Experts of a small language model.
Training: a variant of Muon for the experts, 494M tokens, 7540 steps.
Below are experts of layer 7 (counted from 0) of a mixture-of-experts language model. Rows are named gate (a neuron's input weights, with its number), up (a neuron's input weights, with its number), down (a neuron's output weights, with its number) and show model dimensions 256-511. Each number is 128 + 24 x the weight over its row's rms, rounded and kept within 0 to 255. Numbers have three digits each.
Before each expert's rows: a language model's description of what the expert responds to. This comes from a sample of Wikipedia text that the model never trained on.

# expert 21
What it handles: Letter pieces inside Slavic, Romance and other foreign names, often with diacritics or j, as in Hajduk, Hájek, Chiajna.
gate0:191111121116147130140143149118104086102160128130157100092141132111164121116138098125111123140157095155147128109121105132131120143099142150091112150139136143115120082127141121133140213118124131128106123092129141136093141125174132140094127138115161128162145166135132121112136094147119175162125099153113118181090119137121060149098112160119130103139125127112130091101122119150101151136131169118077125127167151176137103098145099075151095142134094122125149116146109129118135140123129129123124162103087100130154142147149107140119147093104147172159164127116096123121133150186153104121160120090142113105136128129197084144147132126125082120132141108123141124113179117147134089154138139105148144091131148095110146172136154140118149126136113166120131058116154146142170161123135137
up0:091096149116108169118102107182188067119150125108142123121117087160156100135127120130143138125109185075151149093180132157156149118175135171136092121192105096138143179109163132132108115140157134147126150158116147086132163118133135168134157137101143151123118097133117164131150111125111145137121126150108091116140168157113129131142109127132160103106140105126172117165149114133186135121132132094165134121128081151151136154143113100160135130181133105127118112102160109152119136114118111149035122094117141098119166097112095161093171102120127099139157121097132125114113109128135121088136115131128140143134113122172126134107097103094127151151088101098135148069083115135089151090165161136123132111144144109119110129146155140125125144111140134107162112124130147161127155121176148
down0:165107166085142141134136132154099173151130114122148073112133106119116111149092128127133115121112143089125164138131144133110114113085110109138126130099099096080131144105118163141096111159142122125126143131142101110150127078169156113193185142112097096133107120099088146168124124138100082126126119177121154130137115155107106124063120107154150139098123153111121129154125113122122105140120130164106152136142111122114165126142165187087087116123126125147117117108175149120074160131129130170099113177110119144134133140075139157118133156118132101151132107117114142101155117089111148123135138107119152129147135133109114113121150143128131098094104143128118153106142118115108162152108149126182101122115130105115090105109114141150110119095166088072146157136083111149114095119136112
gate1:166098113116144146076138089124148148132131134168155137114097146200175115105137101137132127127093117152123097148144150096148102147085126149109136122132120074093081101159174119165109098095110139141117144129146157116123131104163119142136147111075129116121122124090089164123124140118107104132126141157093167147111121124123120156116143134146101116124144181117162118157122113147164132173107062108126161148144155128097095125123132146143123132159118116131117150094138123171121139135118153149159114119168155175115106114123129111204128113105129118085104130078124132152118136059149142124142121085120087128097160146116145121139114158162083176124134149068118169164101139167135127142155088086095141142157145154123116135126116142167142147118109118147120121104125143115125134119142127
up1:112124159109146107088119103178165152148114124146107082114140086180105114165100149167146121081137121114130156137115110114103124126147056142117129129136146089110125102123158087132152095105171111115081072076095178119108140102149135134120168162098115133162105144090148127143115126156155090134125135093149093166125098167147157099128128162117111080094108136096126138116161135084119157146145102157135120103129106098117139097177122065118134119151136141092145146140119095173127105142141107142100176138110152158149134101138150154116095126139157122143150104135100092132098161115090139157117118067085155113117105161128142103100120140093164122117118132128119124116106123166081105113142182098127121113115140203128076098125160088131106119111128131112118136139135120121125074152121106
down1:119112146152172103115119126086108151100160109133131169094142115106139113105137135101120125140136156134104122113153147078131135111124103113146141166129125097051148129093117111082122131108079108111128103111099177137118108112096127091124133153149134170167091133121152158119110077118124134153129149148154150122135084162079129126095136126140119116072159121122163141143088107133187154138095122111148120140101110110154132102140187116112147140144091140116120130111149122163156131118106151114128134126156113134119158111118137103147081179146132143160086126132103150117108128106106110122094155102125119123094165099110123082147170138124112118128120150117127166129127135127105118141101096107124120159103147124109183109106135103145112121107075159105126130114149119182114075119122153

# expert 11
What it handles: Proper-noun parts naming countries, nationalities, armies, universities and counties, often after of the or in, e.g. United Kingdom, Russian Empire, County.
gate0:167112092195129146178092109105155155115137135110120144100120142158152146128135082134096123123170108148128134097109153127131119110090131145107169145153143100142149134155146174112144092144111168102086136127135145129166188105132206182102147109131162147132108118125146110115167149126145146144117155154165104178124123131141118117153107114116160136117150150156115146112133099145124132098106100134130110106103114127143159139133117143140156123169103118138135148096158146148114145113187091135132103100108121157116128119178144097130108109100131118116115134126090142119150111127140127150175141137139142180162130147124117140158125090114137099082150155100139148144152133133164135136115150159142134168128131139141137109140110135122177128120136175123156092130107177157131132155097142
up0:107106081140111145095153122144124130115121137130150109124182161154179114096150109121141090159138164118186124159147122170099109123126125107068130146119093150115131176116130143080130127134112087124100180133152107134140132142129126172106098125115137121130105167106112088161142107185105175163100129140134151182146109100119121167125108118120158184117114120147121118107136102133147171126125145134108143127112124094124121146135141135106092118126130127107121125107087090124125154148142091135115129118123129128188155079129140137109149115186128132115150140123116124152082165141108137154107125109118140135128123123101146168116146157132152132108090120063156106113131130127151171125104117138140122125117129129153098168175141133136108152123131149136107125138080053170127151130093115
down0:109147118121158176123106106130143170167151133096131137126132114107108120095179121120111086095139077157129114164148146117119122152173116089122120126118114182093105143136110131139124136151116139111111151100119142090139127125090111128091108097163116121136101118152119090127144124132155130156109125083133087153107156121130141142133134109133137130127151139102115109116136103161148137095095065154115136131118113134098176096137135135111126118106128170140107160069112100130116129133131143166146127140150093122129092111134127131114158100104091161096169084136137147128112126136089107161146094171127087104115126163119093106105137113121130155129113090134110139151138130081133104136148146121150125141117102155154123134067171139144171106137151128153135114112130121100099178123114126
gate1:132104124119103146137156131145098135103118160141153134099109154102111098157124101133127111099095110123154130124151111147127100085070137176086106090155109116134154105127126141168094156172085124119113177141114106132128092122110164131112182138124163125077136111121114130111107154129130139193142144091130114138124148090126120127141091136095136081171136136140172131153126117105143116151133104068124123162121116138098079142165117114149108125128160137113142122150119100128121091168120115083164118128078143097137133121146154143171154098087132151132136142108122156136130156168107143116153125101123137111141084119149150115132130125121085155106136142093126124058123130099146131158145153157102124190126169122125140098178102132122122139135117149114157111135127157141181151113108134
up1:087118127145123069104101119131089138147102149144121155153131099102137147117160134120173129103109115096124135167118113110152163114133130093113117136115056063141141138121164156142101080126089093102074107131155132082119112143107124137130141110089147073134116170118129103106160145173193105126117098122152148164108130106139144146139152137137102147132110105102135166121131151121135152144112174121123140137167143131141124145126169134125090088147134102111131138144160135127133106153124091129113097113126151088126088152125148084136151193137133113128164153123093198138113144129183099107141115145151101149164088110152102152132140136118158152106109156133129114115091144116086096140091145132111143154116146105123115161095108124153130172062106113146121149094152133131119141113157111
down1:151146102155126107106127106121157105141096091128156126186149122110124138139119119124151156114135167115138147146072152067119169126171112100103112121088122096173099146149113096117134112126073074096126082150130140122120150092118113140072164153121091093125120128144080100057152098145141128113141135132126121081095121153134113102171139103135141137146122117161144155120106147096206160179103160152168138164097150158107107110123119122098128131078140120100122135101127137138139122166123107098116117158156132131131080161067139146112139131105111092096192132126140167107135132185166146137138141135165059160138122152127124128092099107105155174094173132095154178118106106149137136156145106120145171148103126080133132122131142117142101181145135103132155124096098143138148123103115106

# expert 6
What it handles: First digit of years and numbers after "in", pipes or parentheses, as in 1897, 2017, plus commas after words.
gate1:128101100133149123118081145109135144110114133106121144149167095119132169115154132128124116111121159128106135105103096137100130065101125130155114142132153138087162125111116126140125123106141119132123116137132133141155140175140099127133117116137072114106166094144117121129122112108105097121122190115161132149095052123138147166098114147141123144146172130144132139144145147131134117119123174118178163097124127137145084167114111125112154162140099148137090125116145153103106112127131154139137159128068130151111108134137127132096106173125104133096146118108131155144122138156126100125135108109143121162128133139124093186098142112152105141135157092118141122145118134138145139128108137116099133109109132092146121104105183151081092109133108078071123145116130158113135125136126136
up1:093104133125121140142119122115104138138194136078140186142118166113129131137117155117131142087077141121140148178106128122142158131098101147143152138124121131105128120180073077150130124119162102104124146077153109110120136148134157102091132098151145128130121148137107156150127137101145180140169113103132107177075142108106133134158129143131106100122117108096175128109124097129128069194101096123121147141141112130123112136101134119146140072080135113118123119131138133098116163148126109117136132168103154120116158112105139114121117124057105145102160123136135110082158125108116140110138128141164109121132113169187160148115145106142156076113104114165062185153129139138123096179173131098151153134146165160117171156121129107137120106140110121153084094128134100164088152114075188
down1:164130137102104124079155105140095151169145124106121123121169123116135149139067102098080150130121113098097125160124129082094090123067120141118141114119157102136192147147115074112109119115134143098107126115092119119115116129122132078089154131100117134116146121136145109135136127118130084117154119148099120126136131105130121133106134110146137145136151142109170148135075140161120135139117144135114112129138136081130122180130145108182160105117127091127139116115137093151176162115161080129130137151111160139123124137139101103104143112107156110129081109137115127141139122100132142120131093141121114149159125177132205129109114134110121140120156147145150142128124113100147116152112088157148091166135106135099135063131112097117119139136117108165102140144134110115149098161110131
gate2:146144094113111121139114144122165131133139127113118110115152078084175115154136108091124133088163126147072108100133168152126131157084145111087157125131106125111136108090102147153147131120119103123103121102133117147106147184145099154161179129130108157137129082114120087116127146146156146157123129151097127172129145120170177106155104114114142134118143111139143127117109108125122115127159126137120137122183146116124149144151114140145171114152153153113125137145148137123189156144139125109133124159134150119123100146135105145137139103142165132094097125111156150144110182129096157125131129112088133102135100187126139135105105098087110127120132097122118137095095125148205111162106080183161103108111111152133155106119127140114135127110106148107107134132140115104132111113116137
up2:133097122120119132146129145121096133147123109152126158096158124101146135145078165121147126114111136125140130095156122114125149149142148132125179116121145146120132150166089150167133109166126137134119154120101085138106136147096130118111150117150169113133122141143155172115110138106136159152124125150141131110135113114145040144122136145104140144182146121142106126154126121115095140144090143096127143170118107084099157133152118139097136132120095132129136121152083144124180082075085147122123143129107160090117121135133134137118116118097127105229116124127154105134134107119098114092109110120166137114114116127151112118167100106152112121136139126137152109131115136143172173141099185112095117128111111149129134144130168102135124143145116111136076165130102101139114136173139156
down2:137130125159114128111093104158115130142096103153064073134115120147116087093113112107124140122145093122177104145125135143152116153124140138119133116149149135109191074157130121157171125152148100122151141103148114114155120105099125125143143104128112113107125123118127119132112134129125139107117119137151175102128105114139124108129129114084120111123090099116110154153202123134113119149130120132171153099106159164122176171122124110141135158157133106127147102135113127175106098128132151162174129160136132133173077142113138148093147136135134125146128135128117145083152120104158116120148128083144104136060087096127120129130134145106136126104126137130146102140116120116129160092147154149169111126149101152100151100133141156141126126138133122116133123129123108102157144115138154

# expert 28
What it handles: Main verbs and following articles or prepositions in narrative prose, such as was a, crowned the, awarded, replaced, with a.
gate0:088125081117129139137091137135173098121146135113119104127091145118108149138109103085078181098128132129136131172138159114093180151170143127164135115147127134167152130171130162128155113132153144117158101116141161193120134159156189164108148080150123138120109120062115153136086125089084098132099128176118153074123177103132138085135119149122156100112112152098151104187103164138096102117105158127154090098098144142077157148143172108157162195119131101148125132081112128112097133147128099142106124156163100139128104119087119150160121122160110140126120136095150087128097131144099121109156115111127160108084140123114102112109123112132146146107098112117104150122135162121143132099140106132149094157156115104133136112107118136093141104133133081146169090099143146123124111147104107
up0:161141105164132138154134116140126156151081134158171151126103130136110128141117129103142110151136174131126145110140107111176122180143142133126139125106115080127154091110135148099139131153114089128121097132149135142085156151103121117114128100096104149159152139131100129100164145096110133146126125089131152102113160113152117148114120119126116144158124142115101140114131132147124125135115136130119127110151124100145123125157149152096106141100124128141129116141053104133081113083155110114138163123139130104145123101144151158116135133166109119141174143184141106120128124152179076159124137100165112110118073136177092117140154133122175122112080106114133115129112084140130129151169128113149134129134141113149112151143105122084121110115110151074083111090127120079112125155160125
down0:112145118122075083140141138132121139121118136133123140111147118133109115112148148117129108131156090118144128133144105118146137103185177125135103152169112172092153141099140094128120151173159109110097118156136141120159097122135094093155122123106140126133159139112116108139147150162128135112143160096128147125146137123122147122150126126092129178189147112110138219095143137103137137088122131147145134115113071100097097115110140109125106143131084143130135168059126112119112145096132140158104129115139151124127073077135153127092132119113151173129136069160127119197080121126140168126153113114149115126147114150106110133151126171088132165148117166143138109091104120149133143088109089122144138157119108128134115113137104109118105124176121106100110114150065130133118146165139108
gate1:119132137085123123139130141145132158125102141109091131161150138145113127109145059133133120086086111118107117125124121100154122109084114150123116167133084106074102144097153120159116117149145091141102128092108118128173127129120165128104132169122171118108143121097123093122139132155097082134060133118104112146094127124154140166113198106173137089089141106087151133134174123112110136175152144148141106135147164173122139092101131148107126121178134090116089119129090116128164100096135097164080109135151141139128147122070151108137118159139124130084160127157133101146082087140120101163133144111145133104190156096106115102152148123130103142122125113136178129154122148139117137110095157141131151125117108151131126164141149125131113169152105133170161111128115144114138142095120177
up1:085185119100113102099093154123126149123110098182124120165164142136105130159113111142080136123106110121138153138151109088183111094138115158136121117137109104114106113146152147159116121126092161126131135106113144110161163148114130100129098138107118132156125109099122144146126113112118115121165151124155130140123150125167136141112151157146127124164106112102102102135153155123176125129153123154165130126116124153115093146128118192084150116153133147142110118118148131099155081132129168147129155131128141129115152175142089124104094158124109095121153123133102153116201129096138131112115145117080137111163090119089116114176175156125105123106120116113146171120122076122120131106119147107138137143139122105113089125152164173119099116104140132114129125179156136132143129149112119
down1:182103153147125097091128079151127171103137120139090134125111113104147129160138170124112133153109081101112171159137108135130163090118126102128146104125140155122153157142108134127142079153150147153150122135128134143115122136149147143092125165127081132134146131135134092152111161128168090113124125135129097137131178129131185138114129144137171124096191129149150099139152148089120145093084130114139103090105094144125145124129123127126142154150165158102176156122126097123129160119174101138135174106128095127127092112130136098164135120071135128126115109127156122094124139164114110150143106123100123114135137115178092132146147133118143151154144134138133116165140137124086078109108119109133140098143142113130107143142112111132112112135138117144158141137096203137142136169094144

# expert 2
What it handles: Prepositions like in, of, at, from, by, to, often with the, after verbs or nouns in running prose, e.g. produced in, assets of.
gate0:210099104101104142123134159134096110134106129076101139151076073131171115129154168120132100134130109129126168103095139107114123140113085118198153139110164116162123123144154172126108115123126143116150157161145116143151119129136078130128126138104128121138090137126115133135108139082081124168170128140096156107150142121150127092152113148126108127098109123111126139124131069165150172131134148121105133161130077101083127169100149134137114147156141153128155134119109127154136117109154109111092113142124148173102111163149109117126148115162092103158137108103135164115113140133126154115143159131143112167119151126142143099123158116113146180098166138153138130131107105117119185098127079101162115173113093116099111129108116064080137112092130142161117126140154077173137149134095131
up0:126172141123142155132142113157128138087108136156112146126131109143122134166132110131111088146102142149103086119150149112107124138132184124146108120102140145111170146162142150130156119094105111145134115089153112130103129073084115133107127156161157117101083120133116133138102121152106088078142135068133147103119136086143150134126140125131143141101111099181133131133136122155142079142099070157117167115176126133133146174130123130148130136144131127114102129138084110099156121130141142112115156152120138108175129123158126145143127153137146147148134111122101179111143166089129114111106144140111130162162134149094148144124092132143133142112126140139111092143164153121141122108099128115133124134140150147140163105130131125118139130147089144125117130129128080145110152124112104
down0:116119148117136125129132128125144123135184130105139157154125123155104057128131127138130100192131107080121140170159092100164126178073136137136135095180114135120088079150138135109108139127129128153165143149100138142115153133115119100111197138203109077102144096122103132156123160122136124092121119124113092151138124137161117092102140135133121143108137106130115159094175132166164123107104140134132150143150149165141095129129142139123146154112129105131134181126135125179163138131112152181167120107095168104085143156133144098152126114109130112125113148144126138094144143107157137144102126143148102126126104125075104119142134112151124155109161116153111124128157112100102153175091151104111154105122145133112145125119153183082084110154128111142153121165160139114135151098126115
gate1:124146083108096105147125107128127152131131135125117132137131113150148129150129121095153167115149157177141125123140065144102125114131170135154119150122126108116085118106194123159153126126110175124147111136182134115109162083161118172082116107135128133093137126135123078118173137136082114099161180123135126106116121104081137122128119133102113131125108121169132109140101105160156133130125108132160136135142140158139113160142132158122114128125088099132148123131158112160145119120082073151154125133127132159157108108129124124121111142081150142149147110108128130163161145117121126090126131122098144135141071072097147065092107118181093135172078124089098117116086119104127111143097065098129170109151106125093122170118118104141137110109123123107113102118157134124137107109161138
up1:144122144101117101108125133133140147134100102135095125144173123131119147101128152131119151080161162158123133125134116121126086162101168067092125097158099119157148127144111149094148113121136059129110133078149144116137162145163148105089146127163152124108138115131116142135123116154087104106119175173124153133113134106104116115140158147121109147173119111135158105102133136086094104156133109138161163121074073144148133129099152192172088154144101132137133159124091116131106127159109127135137126065111147105118116128118122156127101146117172149112108082125138135142148117094125145153162143120120107121182120111169152106162100138074138168070112111133135101118108112119143125147133100145143146144114131102109128119108148128132146117132118087095155145125128128105091100103166170
down1:139112095115139138134145111098144142176142162110188121108145089105156132135179141097114136139100082135132092117149145158111146136088112130096156114116096122140138114151128165140118147122136154119126139141131137148077112114069115175110129124170106128122143128152156103125122147105137101130142114100150115138146108146104111113119108114143145112089171143131147173117052089130112098143148150140154187136116088120117167126138163163121096141107147181145110146123120144109111094136101120118147159084138167140188169107126123139111118142133092092124145126134121160127064171114106123169110137117123109100148139123100121205073146117109132150168126149099139117125130132118107092119094180130114118091097141139155103112076104133143115137143153147131106154094134136122111127131087101

# expert 19
What it handles: Sentence-final periods, paragraph breaks and == heading markers that end a sentence, paragraph or section title, such as 2016., ==Draw==.
gate0:093146076151206128144120162112123137144141155098156173131097148109140166126173133140166141083091126163152144121105158096133106053119133083141146149141099140107096118164150159109144135131127103121104131146132125165113138123122130187120144135124107093129113113113110128138142169109157123155107148179121120132151195157141150126139112161181093144130102117122131122148108169153132168132178121139153123150127165126135155156156120165110130150120152044121125141146077119125154157112122161146104136092122137100150128208132123152165148105100138099118113109158141133092161101137128089142126102144145121127142136190110127134108122093130126089145141078107138153123126101182070142148163148128120087113098140150122145118115133149162175095117131113118141141124127117156151078144123110
up0:103079138087106129084145141099184110126130129142130116139141112120151158174120114130120156147110146124127118140172094140132156108133156123127116125126138159167093120146123118150128128133129137127148152116134060135108168114138144119139151131143131135105135135138121114149141118095107141097169091146143138114118139143123100138149113125136135093094139159097123113097136115154124154110076137137140123110112128167129066143130129119144107120147182142139115112150143132159130136180135175142121123177129139136113139102177112128098139121153109142163062101096136065134172099137150138178123172164143133114122107105096150131114146136102153108109173137125129123065085170159101114140143173122162130145156159100125136121155132138087130081076139139105152102152119140160138130118148106
down0:120160164136108153137162091124136116126148078100132129127101128136113120134116131126130130123121175160143113086092160109099123164157127125114123171117170085130097102084085118088141112127185135107096149126152172138116142123122111147138087120111119089110108079123153118135122129173127141153111142115172153133079095119124107129160132112120115136141065138116146120134160127118151146135170148059070123129157152136152139157122147103112133155156092115155113106127110114079083143114116104079126111122100114183132086104161124139129112111149132149141185105133139124162127148136123135139136128103150160138125154129149111152129152143156152116095122131129150119106129122142124096157137112116156133103125144107156076130115101102106129172138134141136125140157089130124120141136161155
gate1:104147115142137117140123150081127108162103114152128128140121099147137137146116105097085174120144169126125120129102116145142148137108163130167092130165142134095128131131146121163161108129172107158094109132157141136146110139186105120122118097130102147121163106113100138099073138154158132108135137133137149119125131112114120065120141101168164137131127114129129140168151096116129102132164110130145138168137139218094104168143104087154120122188158146119133142088133078147180103134144133122074153150100102145167141158092153154119128135141147144121122139122119162129119092108168152139129086171106123132142119106131109104162134152063146136115147099125134155145138145115147111141102083106115147114149113140147158069147134158136094153097136090114101136097156138093106097132130126
up1:117105139129116076113155132103109127161124144153104138108110117109116123102184076117109159097155146129127132097109076134111098093115131145148061169187081138141181138132154100155145142115107138132143070136097143100122154120143082124149110102139142126096157078181127148115094103152129084127122169123141082178108147136098155148141132110121127126133140158130137134112148137094102148185131136136117171101105140130120136036122120116128143164147151079142140108146147118113116103108149076093146162128134092125118120156139107141176095155148119132149168109150122126115147140150124144144118134131096144140145128148141105106182138096167123152126127162126124140141135176109107130116096135136153097101119152143114136136100120139154121161146110158072116089118088159115129095151132149
down1:119188111130067111156101153104135143149109129093135114153134161141122112095148137072138178124145137134117100122130139131065104122161138103111103115111153102127122107121178138120123147109128145143135106111127098117129120098106132139166159119168130145131130162152151124143098110142134126109104133154115139116131106129113146130152094094096089088125124152129102128156093155142111132115093067154150125118187154120156119175124104104100080136142143065138100145134166124143100119112124122091138075152108102128126110161133120125146107153070115104128127110125161152142138107151143119184115155130154125132080123109151102134127149091132098133135116199138094147128169125133110125118080140133129168132123122075096129119140116159153122150174138115117181133144145144117111135147125131

# expert 29
What it handles: Sports terms and year endings in season, team and league contexts, e.g. men's basketball, tournament, professional footballer, 2024.
gate1:165155158106131122152139118128109135165139132115122145109161156106119113089154120125108116149108151133128124106140127121079096132140111159105157144131137110163151114130163116122161079153115103172136138104144138088136116139117091145139113159088121142131128108117139140143100130105146137114161127142147154119128112141095170147153114103129138086104119129113132139135122108127086147097116068123113195105163129142098094127105168078163111108110147135111143136153127124124130139131162146102097139118163116132108141112130136164119093108101149127102142101123084110110107106156130125138147133125143121102163133127113139124116164084117136146118145151107143100111085137146115135139178176124117117156141117137140096118164139137152118121144097120124147139125117118135154102155100160
up1:090106131091123157130166149120126100087154112116132151176122123127119158128152169126142131132120149128143091117109126108119138101176113129126122142119140156144151112176124110172082155152170132143086170111143106110123154124141126145157135083113142136119127166134123106128093113114157130127149149144135149117148170138161125135134127165094137107096141123145118131100112098158144145124172109136124133146133120136153181122133118108126135136122142144126143141122137147141153106074122122132140126109114157104126111141104137137096137154142107114146085116150149098145093143126150165111117094114128139141127131105111165092105121152056139102130146175148144170116120173111161122143125147113115082145073162110124117156151178128133056144098120117157119138113108152135115118092138151
down1:100129157102140150123146126128176094114058140168055148106096136115138149135163189132113127105121123132129150127118112132149137138141123129107110151132131132117133108150137154094138101108130110120157132130142144128170124081121132128165137160149154137117125159089101089118136144158137126122102111129122116175157143126112159155138154133100145113122138124113116100098155158179111119114098086091127127154130153110119123145154134150143129131139079097161063098104138132125151143099141110122105115145142114145115086140104163119151088168138084144130107163114095120168142158136123096170110152154158147114146116160090098139148121094167112134123180115150135091133127143101162120097149095124111110160080095134060110155121135077082105091108097165165147137130139126113191110096164108
gate2:129150129119132107135111108099162181123149142095098119140147109137114099141100165103164137176132097142115150128148083088117146121097180164126156116126135188150199147136132120122187098151119179122127148133146154139146107087105134121150103178126098116147112110139140132119139128122129148114145152140150120147154162114125119129118142103146132125073133150168119068155128074161165076158113155097097116106116162147142165118155123104126120144140153120121121119166156159113119166143105151146105132132119117060110135129113086117112136186141094095107143128136122143108147096108155119117069131117111132155108108100118123128060130146155143082153139127123156121108165130144116125142160125157177176160148136167150129104092119168159113135191135138135120145124091131156155164087132169
up2:103121129118113102146159125124125109119149185145133075155118157147126125119093136132134124165142159143142188164095152069146132149138137122151182145120126128150147103113170138112141105133149103079125158083162113101092121157133114117130151113127112075114139119157125126105098151158161151131125146108151179118089142135110139177124141109155090111128142149098146128145116142127121156117159206128137130114120118125132114131117165140106126086117134148116123155116189108094142130160100094107177152144152138111103093181144133154133125094127108130149105119144108146161156153138125127120127122135161145132133157112099132104102140152146152171166122093132146136135139109101110150151138151158106155114110148114089116139126105110126110139153153109136123124133145141110138159138152160
down2:123076124151116094100148123107114126127097106099106151138127122143154154127154138164127104115186131144133097073112098137106121129133166117149089133167133167133126130123131159142105140135115146109123118122124071168164087154093128109135069147113127116108144137126090157120126095191096086109126141172138152113125111128098162130137123111154122156101130091092137170093091108143112107131123087142107123127099135091165161135102100170128122151177148108091114167149142123146121138112158159126117185123149197139136127184153164173139145144150116118115118126156128100111124088125126135147149158130125085126125176129141112117088102140151139123102125188119160116158138106147104161136121082115125128117131152149117122130142147130112100132162152160137126132179144131131126083171137127